{"n_layer": 9, "d_model": 256, "n_experts": 64, "experts_per_token": 2, "d_expert": 160, "d_shared_expert": 128, "activation": "swiglu", "moe_layers": [2, 3, 4, 5, 6, 7, 8], "router_score": "softmax", "normalize_top_k": true, "routed_scale": 1.5, "balance_loss": 0.00466, "balance_bias": false, "shared_expert_gate": true, "init_std_router": 0.0298, "lr_router": 0.0004, "n_head": 8, "n_kv_head": 2, "head_dim": 32, "vocab_size": 8192, "norm": "layernorm", "norm_place": "pre", "norm_eps": 1e-05, "positions": "rope", "rope_base": 10000.0, "rope_fraction": 1.0, "qk_norm": true, "attn_scale": 0.177, "tie_embeddings": false, "parallel_block": false, "init": "normal", "init_std_qkv": 0.0412, "init_std_o": 0.00971, "init_std_up": 0.0412, "init_std_down": 0.00585, "optimizer": "muon_variant", "lr": 0.00403, "lr_mult_up": 1.03, "lr_mult_down": 0.7, "beta1": 0.95, "lr_head": 0.00724, "grad_clip": 1.0, "warmup_steps": 50, "schedule": "wsd", "decay_fraction": 0.456, "decay_shape": "linear", "final_lr_fraction": 0.0, "batch_tokens": 131072, "seq_len": 1024, "doc_mask": true, "train_tokens": 870000000, "steps": 6638, "dataset": "wikipedia_en"}
Below are experts of layer 4 (counted from 0) of a mixture-of-experts language model. Rows are named router (the router's row for the expert), gate (a neuron's input weights, with its number), up (a neuron's input weights, with its number) and show model dimensions 192-255. Each number is 128 + 24 x the weight over its row's rms, rounded and kept within 0 to 255. Numbers have three digits each.
After each expert's rows: a language model's description of what the expert responds to. This comes from a sample of Wikipedia text that the model never trained on.

# expert 14
router:139120168081148097133176156145100120082138162131102141125134098113122125141084108121099145091121144108144110096114143112114114113140123172120110146166141127128169120113140167144082123154132119
gate0:084134117116136130120085151129191130120123133151136125143136155133149119105114128132131120122114164124129153108124174120130122062159112067127145127124117127126129168171142115162118146133141113
up0:125147154099093161152130147188080131116154130162128139130118123120153124114133120131126158140130147115134142105125120086142100099134152135156121153164109108127121096161124122127131156114121114
gate1:167115134091139091114177125122124081098114115110113090116095076137107142144115142133169104168111153161172099141134107154126106164125109125151147130135191121131074185150133166104182129155144125
up1:119118119114100142119140149155165152122150121119036103124121141125129133173110133117145108132139108069143168109173141169130148109172147149123091111131150103117163139120131122139091133151154166
gate2:137115158133129116117136126099126102116167120194155099145130090098144160149155135105126101115145122126120108135135127112081147145169136124136168116163123134118191117148146122161112123224163112
up2:124132128098134131115109115085140120166159115092120125168097132099149139133107123148094101150122099133115124107113105167111124151190149121133125101151132111113120081126161121133091143142110113
gate3:155130140136103134183147146160095139084103108108113142134123110124135156144109135134186126094168134117150140109095149140137119117124116143121128161141124145130131116144126104120146105105129106
up3:160130167114100086129145113127109169113142112134191098108149114101152138090124114141116109130143163133115139148160151106144111111142071131172112168154093153101148120155123147113123130091135081
gate4:111126120119144133169166101171113130138097174158119134136095186175131164153129139144099134114111150093096113114123112174141124099161140161129122104096108154117120137143173134095082141101182109
up4:124125155102094119107141116063183144105131123129166109112116156117133124135125119113081147125096151125111152117124097123137131091121090106130149149176151138100120109113148098128121155116088134
gate5:163129104145119124074105120109134138102124166124085173103101121115133106101115130145091082143149136130112147120097119150160136126158159164116117103081093116109118130121115150089122112125116092
up5:132139147090160133106096115127097132134145107117123131142105165120127119068114088079110094123135124174092118119087110087128117162095133099099111151117165098157127154148157131120135135094165154
gate6:069091151105111122103127176142128145138113163178156145138119139139165108142149105124111125115189109133141114147113123093106138113112120162124201128094125176116154089130071121086128150130138155
up6:178154112109132156156118083140144128109137149144142109159131128113138131152121164113151165144125115107099136126157113130144130147098137139114165124153121118118113139129129138154134194134152146
It responds to: Subject pronouns (he, she, they, it) and the word to after clause boundaries, plus some mid-word pieces like e or ke in names.

# expert 30
router:112130137141149089131139121145123151123103108153125090098119164150135099147142132165111097122131153176130129147153155091117101156130159130122084122083144104148164109169115178114110147120142161
gate0:143146120126154126175136087125064122126078116120165127119064145076156121136143150122103155113137148136126136188160172165150142157115112134182111164084095143098163129152152106152131150131127119
up0:155136121187125139069128129138177174120157158104169121138146138085142170107102137096128109123129147092116087103104136161100162155153138146097119139144109147125105143185120132114091131128155133
gate1:107136173160156097120129165119121128131141133096117132115138108100118155114121132151152076137167136124079149152138100101149160148122148113139128111115132119117119139142105090099158124170163145
up1:103138112145120108115160123138114109124110134126141115155126126129125141131089134115167137096131173134167127098147102113134101121077111115098119153171132123116117133112160142154187157100159093
gate2:136125109102108110152109143124163109119102143108126098150129134138105118172108138117130087110115122113140154088168141140132158147148099104118148149137097099118154145103153099118122131127139131
up2:151138133102136121181115138129167115164118065136114152142125151135118162112092129143157125078107113119118136116136109049111103120135134094130155093096151118164145133138135105140129129124134139
gate3:063124138139118111145143103137133123162147156137145136122138094146141126129114169124103117088168128166164145152153118170155166142149146143131111143115169110092102116140106126159122162170120159
up3:143145140147096089188115123139157150123128090075146101140131124126152136120088099170145117123166119107115131153148118131127148119124151175121154147114142114102172094145108078108120115142112146
gate4:113091142113148099131094116131125055122132116164119142117127092131134174168171134135141117124131107148161129112129140155120114112164119110133135130173136081126186164173117162120118074117111110
up4:145088154100136138133109099116148133140146174153108117104140138105137145119110148116161148127147128120161105116095120113118124127125135118123116181184138108091098133095092091109061121115149123
gate5:140120135093109151140128175112096109112129131102097142101169163142141112165113119180117115163117121119123167139112142117075152162134087122131128125136111096137153146110117137122148154119125092
up5:110146127097101098129107157189129146094126143115156121094153094108117131110197135118123102110146153134094106110167149127104128104125151101122101123167170117134144153154118149172162095150124114
gate6:136089113112152124103144104138110096111097176126141121124123124137078095107127178104123132116123143163156135127142137109157144114127135173109166135135163113138101121145134115179123127133160190
up6:123103160129139098155107145116057099186138146084148118141122151125169134177162145114107151159134118103117148146132168110116147137121150116176129103107119075112169142183112095146120100106149121
It responds to: Forms of be, have and modals after a subject, such as was, is, were, has, would, been, plus some main verbs after subjects.

# expert 42
router:147111096129092138134124118107109089180125146087137120095098097094136108155150158114144100130149098147152123143122133119111125107126130124160147131105153114105153132137093164119130142060142132
gate0:148123122142160131112176107129165145122128122138123111114158137146097154138118088104117133140149143127138133161142116129097110125118121128161122103120089163076098108155111139126118127138168133
up0:116100079105130134119099117140140146133128129090104139119138149118125145114089138146156141146136112141134131159164097154148085134140172117135087115135092094112144177127186122110080115139115143
gate1:106095112117084129084170105151097125122099123134165188141124093132129119120123123092145095110188119141155119141134138131079162100116108154087092129142119123139148088134131155128097117126140138
up1:111112104132137162109149131129158114149088162149143150196107082120126122136098138108103086139157167169118154076124108119144133112094122153090165147147125117128110159117124105142134173117129145
gate2:142131107201143131163108120195100111124111095128186127136117147132121100120129112151138137090093087155102106114134112114120089088149129113160114158121135127137135119119155137113103146128157140
up2:114145167126134074155169078116087114103131156194127170124167125153174141098127163135144143131157198112128097163092103104135147152113102127111149137142119114089132126111148099145110143147102123
gate3:100167125149099127144092117117128120197118146119136120117130154158155126110139126113141181128115084144149086149157135111122139107133170163149140092112184124086178168147132140104147125088095142
up3:142114144117100117157155104129102109140142119127148112136122156134154163143164139128133163139103176116077147155104122108124147141133107140134110165129166148105127174097149149112125104131118162
gate4:119152116131091092147100125120128095109126136146133117163134148162128120098161144120120096095176088143123126131133122095142145098168097171108113149150173153127162139114108128126106122150129138
up4:134119171089136089128093187097148140143145166108140086108154092148093109095129156113145133123140095127143110143163163070140138147134133166128163137151083116057142126112080137124139142095111120
gate5:148121116122105082112121125159114086118181136077159153123109146146140124124183120131131175123131163132129149114120104105162142152107130123124148086139165095136120125107131128156142089142109109
up5:135124109091103139111128110123120158182145132130118123164142192152126150152119163157119149102119103133147131099149138111169169146116130134065116160124124114136210155142131126122144135140132125
gate6:142165147117120155118106089087089139163140162154119137118090108129130102118162113147147079125126152107118130145101099143165134183144149112140080151193173096124107139107122139098170097080122100
up6:170130145132130114159099145070135102104138145142142142186131138177146113127153160130155127091136170115130139123125128149100145156134157132113111144148106116144110160117149130126129084058137070
It responds to: Single capital letters and all-caps pieces starting acronyms, initials or hyphenated names, such as M in Non-Muslim, BA, D, C.

# expert 31
router:141107141137139108130065132166147165148117138113135167078117110170153135120126140110143114098155164115152099143126166136067104130140158120124102107122111179132161094105123080105110125167143155
gate0:107114097119164101122142147118130114168222094166109084131149079160133134163130136148161093141117136116120123160115136162107144088136131124146092116135121125106152138091092104123121117159168095
up0:141097152113146117110161157128141129112108153132170133143155112133122131104092141150144108119153134117129144145149131130145159156116159110133133115130137107138134100120162094107138160171163166
gate1:125132124106086134135141096150137116106127138089164147125087123148127108097112126101110163104106128151123158094130131114088136146108143144123089137107117154104136160105106136150141111160137116
up1:101123140128121088119137152183140099149173128132102133129122141131131123129134156108155129099126144176107131104135129094147102139143126096150138131083154121111121119119143133131169149130182176
gate2:142124088155090071133124129144131086120088138108137115130128126126123115095147124115116119124141120153102144137177145172127095148140136148099133097178122092129124123099127134127107140114191125
up2:075117121162133098119143137143140127168103148128119102147132172152152143121122085081095151133125136159141102142112131123122091132179125123132104149127148088154131123097122122117137099118128138
gate3:135115083165139113105159127068134143103131117099144139130119075117117128121101137124123120124121083119158147118177158126126121120102154156140131099114120081108168110144110119111100141139133131
up3:129115080151093145135166124111126121113138101119191114151124122115140093140144120123145132110125125069123121142154126083179130124136098117086174098131088150160145106147136100171101130170160133
gate4:141138115105187134195128105148091115128086087092139128171136156161144091142142117126115113118100092129123076143123158126115136124087131106136134106128120135152106152132106115137132119131149105
up4:100132099087086138136099102145128104170103126115174129118177144109103127154124118106091099145132118120159112129094132099145137119088151115111097146096146105128096129105116164109169121121134134
gate5:134118137161104163103114161137142135110111102143119097100144172122113138133138134104153085108124126083121168147165158128121114156107139118163141138128127094141158096160147154151128096132128119
up5:183085096098135110128149144160120148110148144143125094155124111138088140174098130110161131144177092100108115139107119149126106164096080068152147144115123073135134151125129130102117126137122120
gate6:141124127093162135141113157100146121119106143119112144138151127122121127132102138102147127105155100156141127157130144156116109140142135132117124098048130103153134126122088096117101132088092161
up6:162140100123090101149129101113154150159116120159138103106183095113163168136146146131145115098157173128068103156109117122132102158134130134116144084118105124146104140096122121174125141114103160
It responds to: Short lowercase first pieces of words split by the tokenizer, after articles or conjunctions, e.g. o-zone, o-pioids, psych-edelic, bo-tanist, no-ble.

# expert 8
router:106131133144138133121200146085119156102177140096131096115133153135136126127113110153121098103118168117105104121130096148110145126145108141170142145136141144128100110126151179077119150098151099
gate0:076150114112123111114086139126122102132141107137120116103099101147118143108092192106184111170138066149144129101153113152168135131130152122112137114154102131138112109124104125145124138125148145
up0:112131155167122166148123119147122122154147131174099147105102113127074133122128106098104116174124127142105113142139137069102083113102165124168127175157069138157136121115127109099179160144115095
gate1:100137106136110111143150154125149154126096146142160128146082149125148097137154155127148141116156161113096114141096145171163128136120116137114160119138154163128128119083158165108159086120146171
up1:129125111130119175165123095145115149096103154148194115123133145146154145141131120103158152162123100126151206111130118123107114125116117102116117172122093128143174136175147109136120144059132107
gate2:160116157110100119126126141145147204140136156121122117137127132134140154115088133080157149077138147105111166088186124142157128119123127112119162153138091107136113083182140137152123116135141120
up2:109100142103136118135096155147143132117159115105123095129132175142093094135120147117137151131128139114147135110159117122135131101127116085131146128100096119147135141095153145151099136133110124
gate3:118123131125109131129150155068135163135150154126124136132107124172184138159148139110114119107110137162100130127096110130136167187121130096087139143137135129129127142090149120101177107167144085
up3:137111131131123147129082104136121154120108154127108153136075105142111126156118126139120115144109143147144159164115135089150120153123097144151167158172115116180142121193155114119122127143152124
gate4:093142118127135107130138141106157115140162149128137099164147118130113144156140108146126117115150129147168135112108115093143138144147152204126095131145173118102112162088157151106154081130147095
up4:147153120130110114131149157106150161113132108135143114121141112107148111140122121106138146121097110125102133104101134098122161146157135154170094147185129129115124146083126126087158122121103094
gate5:092154148093122169136118158159126190169107154126121134094088125138179143110141124115167152089134129164136132088114149164136123128144151131120083141100091184090103149120155117160136099148146127
up5:152121173131133175126113153126124169096177123115160143159098141157156119131145172110101151109130160136147157095129142093121111112146131121110153165148114146141175124131151169116125083093171134
gate6:135126155167108080121138093097133114158148106137113125107131160116117114106170139117151118126158158124134120121142130127129122156162153168110166095114141117126150119167127166120115111114147098
up6:077162117150132159148128103116139137116105123144087104131120112142122121141104140150140138110122098096163107102112130128123157098159130168144093121147120144128135172167100143149145148128109162
It responds to: Capital-letter pieces in acronyms and country or league codes in tables (ITA, NAIA, UEFA), plus pieces of Hungarian or Vietnamese names (Cseh).

# expert 10
router:123108146116137175100161103189169177136176131135095115098144124141181134143102124094088133111107123142161109124061118104152139123158116109104126103139130161139149065129117125123117120108119146
gate0:099125181128073108138113132098156146123145122111147099115109169111130103148100144102124167124162156101091120087119130158080172143132143117113139122102143147102136119119105128092133151148142177
up0:106135109139172100136115116139192118131143143121124140142122133166128174095101127087162124152107129081086157112132151132167141165115138142131121111107126160117146132129123154119124138130138167
gate1:137148130122136144170132169134147141134143158117117117153133144181149159113140108132129132144167153123140157097086160108145107132100122077161125114143115132163166164164114134139150117122149094
up1:146120161119132116130131157151149137130084128115090142086159108139156098105162122086099097135169183147148142075135121132154130177124127126143129124126114172138140153140134108137143112090093169
gate2:110147111144131124116110166175084156163132131119154153158121184128135099141162117133152103147153102176123148107143108142109125140123141142105100138158142152124156130082115130093092170115146150
up2:123107144157131114103137158120142101147103129113142160159077114168148141198146139107145128082139101154134115120140138137148119124078116112130161105107113156146152122137105137134086134115121110
gate3:109110130119152140178123142121103193135104114065156148132132166133158101123171118148125132126135159117145151106159111169088137159169181116109154108156144165134131130123126114144140157140172143
up3:106135134065171170117145093133129145135127137119140127111130134109117151110156081135112075135130124171134096086132113140110119101068151137115166150136128183114128138113125105128128187176141114
gate4:147072158129132153116130109143168147139111120089137116133131134167134155130161167165115133099095141135134115106113139134107117125111140121077101171122106098114109099096088077119141134084135100
up4:144143095156163153161155120147163125147102126131126123187149109116143108101120133155119177113103132103112104119148127121111106127086111160121152117122073111199150115123139167112120155084103167
gate5:120105133110128142173087110135130123128110144096112101103139114125140129147106135171127095141129138127163152158107110145164104137153149122086165064133135152115128118115153160100137129139139163
up5:123122124127128125158134149147188159154148126147101135152087092137106094102147107123149119179111161088151122128141094106173094113125091084149108137118135124158129101143119141134157154118106087
gate6:123132126104083106099149111170125143164113109117102119145193112138139128114163153138142129115131121145157159134097135136119111091113121080117100134156123176160143073137170138113126172139121120
up6:172124137127106091074130096105134106151115149126159139137139173116152092133138131098162109111128117166128157116121139099084089150114149135107084115091116123139141129106150160145170131127099163
It responds to: Latin genus and species name fragments and colons in taxonomic lists and taxoboxes, such as -idae, -ensis, Subfamily:, Coleoptera.

# expert 41
router:141120120087106118157103090123090111159154131134126122104147105120132119140112116125096112101114136163109118084114116170151114120121093097110138140141133143088072171127164104175096142116097147
gate0:147133143137090122133152098149107152159147109128101106166087183161142112127155154112151143123139160125117096138135116124161082151125139119121122126165101124153112152103121114149160140151181074
up0:110127086132134087147142125118118123135099160115132092126125133114168129149102110103133091087102142104113124144117108104141150134103136103120166105070132162134124154094146161151113162128130147
gate1:119117122176120109178107152081130123146068142093157140123120123154148148124129144149127139109118107092107162122103170127127129126113115152164113115101140147128103128119140151120153115114124180
up1:159133154134145138134088143137094156092133146116144139094069095151105123120111082115131141136115122104137132159153108125138147130106164138098157145113172108140120143120127159088118128099102171
gate2:133104162145143162174108146055109160130126099117066129105102137109143141134140148136168109131130155131133171110129149090110151109137161116153131125158131122123113153141124135123144139152121177
up2:139155136107126093104123125092183112126161133128175133136143149145130113097143088104108141154137112111132164127138126155117169133134106119148168121160121144141116136161123153133146124158094104
gate3:101123106126082130159120156169146143128123141115174122120101070157139128124134140171160119109148137095191132104100131140129094154131172151098135141107105150110121131148120134133143135083117119
up3:124112190143129138074128089143106134118091129150114149144162080159119151105126126185139133126098160125125129136128127138131129126144136120127103109100158121134107060133116077127089169140117166
gate4:101136159126093123154118157145136134120124136149135139078134157089089153124168141131107169148144140154077134095122118146137144150075101141131138107089130139159168166094125129152152111115098185
up4:100149130117125089145113103106146159141142126112132107094141136099174145152107136120172133131130115139126140151131140146142102116160122123122113138122103140136129155149128133137162145161079151
gate5:097163142104107122059120153155111128164118151135125120142076151139107159136108168117093179123160122107166141139147124137156119135113140124099167076139116142141149129102189102136109103148112137
up5:091109124121171171172179126133106157112134130159141144103099141141113127091141119136121113190099119115115097155145156163105141128169103123164105128114110129107146079118136113104147122147119150
gate6:144123142125139152127152094163138140156141117129167166132152156148124150123121153135139100135130092139153119152129136116097124166105129192122106084131159097135130090115149131170154088105114180
up6:114128115110074139149125128132091119105122143146195115167111146121130151134178119139125114149121165125130115134115101137185125108120110109135140071113143122117119157153129120138133107154139137
It responds to: Prepositions starting time or place phrases, mostly in, also on, at, during, near, often before years, as in "in 2010".

# expert 50
router:148118082113138132144105128160103112108116125130099165121111149181136147108163100140135160144134113167133110149107153143140147118181113089114113057148126140101097157109105133117178091106134132
gate0:101105122126162114059168158129110140106138092122113155147093181135129151095139133106149140157139147078111127166104122095152150098104160135149119142140126131099140095108109106139109151152132123
up0:156124120130138134142157137128122072130145178118124114109128102163141159093104136160140103153136145090114126098109088050090085136095174117133100105158099140123110096130160115092169110127143134
gate1:118113112078176106167123084113100130209124104114143130166108146125160088157138183104100165129151117162073141102093101108097146151129151107130141145145180144088133121098079132123131126114128132
up1:180138108116162105093089141165151132128160153130104126167106101111070115109097116144164124120164155122106134150113107122086134152125118179116120104152100111128142102141159113085141154127187133
gate2:114153148131170123100131123133121089101125130128126116140149144122088100179125179121082127119152170099179075147105147087138107124138131106136139121149144136137163128098118100117143134117156151
up2:096150134178119145154194112124116121101104164087124143122125127114175156158118100134104150092120127141124127140113089135101118104175103187098109129104128132141123138094143131093119085111150142
gate3:123140118132073161121142116144146154130108152120152108158164116079133123148112145105112125108142109181139185145082131115119113109141154120117143169190124142129167124131128145100129088132098137
up3:156126140152123156133123167190129093135119171097108152078152107129126166102132121119158148163106126162123156140143095157173106133135119141140115094155128112104089123142091088131091103183139119
gate4:196153138114139148167130139097145155109155081149119126087122146108117175142118103155143105172147074111108166153148141137091132083113149095118093095158151139164130140125090120121128083113122154
up4:112122152146098164129094144144113145147130146142158130136152112097132136105103140151114155077126102151106124118153144166127095092094110130073125119102120174095105133130115142107122109150171105
gate5:127106132116112158122072143113139108099144132110134115119131115143123115160114118107103121141101134120120140133112092093141106135132098116094120126121115089116140160117162098160146147058127156
up5:103128125132132139082129110125088150094140134142139146096125102133140184139126162142170111111118120140091134156100134121120136145154145207147145087106130127120144163092149129137143154133128128
gate6:161109079123143137126155129127128098104166075135126110138141142125140133157156080140119105147129131107131155098118163116134129140152151071121159144120122111138119139107160116110126131159099165
up6:124132113116132114079087140127096119141120131164095088109119139101152082150109127142132122149137117088127155078138126117113106129130129102121140159148164151106108135079165069136136170141093140
It responds to: Pipes that close a table cell or row, coming after a name, number or percentage and followed by a line break.

# expert 23
router:140099152141147169109134107137085141127150083153112161116131117145141131130139142106115136149127157116144094117140115167141094141125151115143103120108104135116148099134160173122151101135103127
gate0:139142162095072150100128132106084138119166158129118148121151106150121132093135113154131114124139144126129147151148138126127126130114135135145107133131108132138163116159134146088172203138181112
up0:104122116118175098129148145154094137147143139132162093139153084125148178133129122135139100102097147123101124155127094160119090173101160136108167154160153113170159058084133143131116151125144100
gate1:111119125185137117115102142129097116163140125151138162153124151148152133148133160124100122086097151107081165154152136096178132097155126160109098125133107114122178117147116110118135169114112156
up1:129120154117089151162144091143129145112141094076153116145182113109105125141141135109146134094163096144104107188088148132136125124113099156135160127122127117111130152115103146139120132124128129
gate2:115109105110158118126144118117178165137139130104111155151134141129147135112123120118169102132167102135086127155086175137175108130127162172132131107132108174127129093141136140128150114155115149
up2:133133142123112122131137121125132117106154131117138165161126142103146146163101151108111147149133157159172066137117136111107130131144094120145169056136107133093104089157134115149085116105117126
gate3:135092103099140143127079131125129130129116146147096108103106154124130082144103133147114156142143078126153116156151170131121136125126142144126166091122143076124188151134153129135123072108159180
up3:077141147123134124136125126119103116140044170116116149109133128108141117082109124154101116121136126113139134135168118149106121141106156124122115132132078143140088174093139178135098106083101132
gate4:086147139185121146082144160152101176127133117180132118100160064159186159093141112136124133133130159111181132084111058113137123085117137130146092142107135112143093100106163098153112154094133129
up4:124109141148167131155142068135111140155091129126112125099154136146169110112094108138098117150123150146082114096106163151128164104114122120140143175115130130104107123127142109096111104159162161
gate5:069123138134098094170113127142109140110073167192134144101110137141178127146127142161168136131082152088116154139106110151132111135114112105125143156171105101133120125119159163107181152111124095
up5:140117159129168126129135110129113148110121109111164105089119143123109118120073133137104154133173101153132136145114121104112147128116131117169142106150148100138123114162155113158087129113109135
gate6:100127139144170150090129091116158124140111128092159140167135133087169139105151146140098114140125105120126154149154117123157128111097111096150185101148119163123139128114128160078166149119080127
up6:146162160126114130171102144086120082133100122159124107142118067104098100138101147119120117091134123196142167131119090130137114093125150128103171107088122135152120120152107117115127136163142146
It responds to: Verb particles and prepositions like up, on, at, off, plus middle word pieces such as -pt, -amp, -ept.

# expert 26
router:097118141109139133143128112120116141144119112123176089175118154172124145119130135140150111127187140168114106120125190199139145142121145137098178136087151177125128155150178120135153147122115076
gate0:148156091152108151140124126151161138128117129157143108143159142135109129138112147166114160173113145104102084132113136118113137135139152102165155148125152121096150133122118165121103154139116100
up0:117123092089149114132133096085125124125127103122143124156123153109129122120133132110112079145158146160137123101131092157120100194124124117131126158164163074107157108136114122144141164132111111
gate1:129160088121132144146125111176177131139140180128113129127126112138076131128119097098155132132151128093103163195125121118097121150131103087153116100099142153117163082156111095136134183092127158
up1:150147141147135118127097119121092112092127110132117135165134104111145152156159129145135128143133118083155114134140092172099101097123157081105094150089140117132171135127144169158127124115105100
gate2:122111112103117109153114114123129160168130147122127098116161116107080138063112133124154172118126107131100126099143154112174104150111122136152146137105097222133128152144117140129126143140162139
up2:132112147145121125111178101158202164100137123076117126106142130137106106096131140139124097102138112141146123131099115148166182135119120107144126144121128110113146158124112140131168075120101095
gate3:157117133146127163167150132141141111150119093106125151142145132106139113149151079125141100111103120120125135137112144097094117168164118135122133147134113115126147162167115089104109072150117108
up3:083125159139138138133169119113137142141121136120172084146126124096112167132140131110129121121149126128124098095169127108121143145111112112116138142126156106117116126121066092137150150122137147
gate4:136122164129098103160125157161121141178147160137126129161084148118165082136120147147145124079135139134124107130142137120117126130132109099137152131176111097101142152175162120138108118126139135
up4:149131126101123132071126098113110121125093108132107166116119155127111123140134145157133123126165114108143108110104098164156144099138149120165083151123133148152076146165148086145144116127135125
gate5:137178109113084131112135097149099136140135098115112124137122118110130155142134156088149136147168115133163100141142153163139131133114079119131203132132147072113100130128110139099132060094173135
up5:101106092119123114129127139121122151142113155094118160060127136127104157122161114111153116098175151143114140137143116145130111125127101147146147084135132115131131151179164071154151085127116108
gate6:110089117115091075109142123133170125114157146139123143149077152128135130151144125138156113115137111113108187103136112175164150156133118115111171155130095125133124107128137173107115155105091107
up6:096129134135125122155127094122106150124124181149169133112151114123138046146070102101127139160131073121119131151142148189105080113095126128099101144125112121124112134156114121147150106129143148
It responds to: Pipes and dashes that open a new table row or list line right after a line break, plus pipes between early columns.

# expert 34
router:100160121108126153126120165108166112146108133154143120080129131146150088135095120129133108137139132147097105136133090082132152128144156134096105131141114111089123159143122149120087154146127146
gate0:104127148120153152136093090132173158081124128096136159124113177128172135114163150147155143134137118130135157134135075153114113120105123112167137144104123129125107160113175130098113149134186142
up0:129111118109106134130088160143122106142106130139115131120105111178121129101133153108115209112163149149139131111113144107122103124105113141091111111156107113144138126139137089119119091147136118
gate1:105129103150144091134183157118124160126147114130123115146111150160125148176143122121153152074162152129126139174167131140145113193129134134119146172140145109152122157110124149101132148165158110
up1:165100180111108120125163148164142145109142143145152145114116103117115129097076114132079178124148098133140146119110109152166141143114145119157145134144118116136132182151150090145135147171119116
gate2:150155137118119112096142137116108136132104107104130156112155094123119110152164146116078099118130161135137110141120112127184147114143133126112122119137148176116100168099133079090096102161158131
up2:168132121159130119136143135127169129081122146105112125139141108129108143137107153090124091142147090143113145155181140144111148167090116149114112162107116148102130141144152121107105138164161108
gate3:168151144119138081110130150091124156129150117149130116171150114116108123085128126161128114119152131139106143102149099104091094117150118148117125116153145103104208120146124161078143131099100125
up3:116120104112184105144130124142123103127115103115077111117138151121139189130130132142117124135091159132117139147162128124149089148125088135129144104155144111117107153164182140146148145174158128
gate4:125125128171149145138101102147148111146159163131137149123072090185095101178109105115150123107109134137115120132136175171128116139144119118135119114119102105133155142097162155111111098123155142
up4:120119117114131122140137113143178120144137119159135146126085089129141131132107122126122122103114119169162110109156118185098119085167124173118119138149173107183141149122122125162156164177110110
gate5:163154102151125129092136108125069146152124145101149122097160110157125167165107105125104147128123125114095118158144103152141141112110109145148176093118151161140141168133148175132142122080110140
up5:121078137088171128099150115155149102137100099109087132158133147101114136118132174105104129148105105153139157133099127162092083109120131106140121124120124133157081072135165101100156121103095137
gate6:087120125169137141162095169091098086130133143159152126135132105127085162118105117180115105101156122117111136155095126102123117095091147090124106069114103131126128102090130130114117137139107130
up6:104112166148161106138132117128144164152123159116181133087104103157199108128154123164099119123138140137105137120152108121113139104135130132115141158124140146140077129103104120117142158143072136
It responds to: Pipe separators in wiki table header rows, such as Party | Candidate | Votes, plus occasional semicolons and colons in lists.

# expert 9
router:150115164155109079112130135135150126169105134115142185124105119151143112116165157145129086132122148178147130150121132113068134174103114073075139092103115133145125121110175105154168098127121116
gate0:154117140149094103125103091155129149178135117120127068104165135131159186126137132095150138101123108074162127097106183166115106160133154104152139089110118128144138130155130119143145132138108166
up0:158156111132104153131156094131076163116151100126146109126109142126128150151081150088121116146120102184149153118110114150133161124138126082149113107174142104089116083122154070146123131149139121
gate1:103114090139134153074087172121141133131123134119077124167142141119148142111105098136164138084119153166124162131145163099145122089165132100130131133115115166145163138111149157140134098114126109
up1:144111117143139126131133124128150100133131117123137138140124161147139133116157125147150126180166162096119174161114097117161133109101169133089088118174136134159114119111167115142090109168108082
gate2:123080132146106133091095138197111160117153138163156142136126118141107130137172137120095117130149144131129128134130109107136110116145087134128143101141113117117111101145146140144100120147152082
up2:169154174166148124077110173110148152119118125112155103135172087151152061111152146101140148129116140123134139121101151151102101161162120123115117118132157136115123095135071109154176131129112145
gate3:112112164115123093130148105155122121114104134104162133160113109156126107155125119153123106155100093158133114143149140116150131163118107145138125144116111158100103128142133123121125166108148150
up3:125088192145104146128096156167152123151095126130089158151155115122148143120103150083095153148128114093135171126085167145092158159105143128119136118118134119161149103102144132122154134147140112
gate4:092073102106127149171104105179116163148135167147116135120168139139130115154151115146144127119129130128092130169124118164119135121112136128094093103121140177130118067120101146139122131114129111
up4:099078059179139075151090145090142124088137137132162139157145155095129126139181127122140154125115137139125157122124158113100146118103139135160053087077159171126145163097111160096162100163118142
gate5:130148120160122122121093137137116124182125083130136107130143121169087119160156123117137169110166109135136097166103142137123140172121117068147105093114135131108141123117165161151124102137183149
up5:147134125175135089068152148149136124083142158106177116161128136099137136170069141142112118149131167100102120128159127155098139168118172115101123102089133140144117101115157102089147112091147145
gate6:130128117149145116148150140098167122141131112172144095124128106141156110088138108101139199160152124135072150130160150128130159126115169079131131163131117100144104157146137137130123132099119123
up6:165100146131148125143161088155150109120106117135152079080143110144100102163149142145124124174142143133084120169126161110140140142105110143142132119141148136141138143143108123139152126108114128
It responds to: First capitalized fragment of a split proper name, often foreign places or people in lists and tables, such as Kr(ešimir), Av(esnes), Ca(gliari).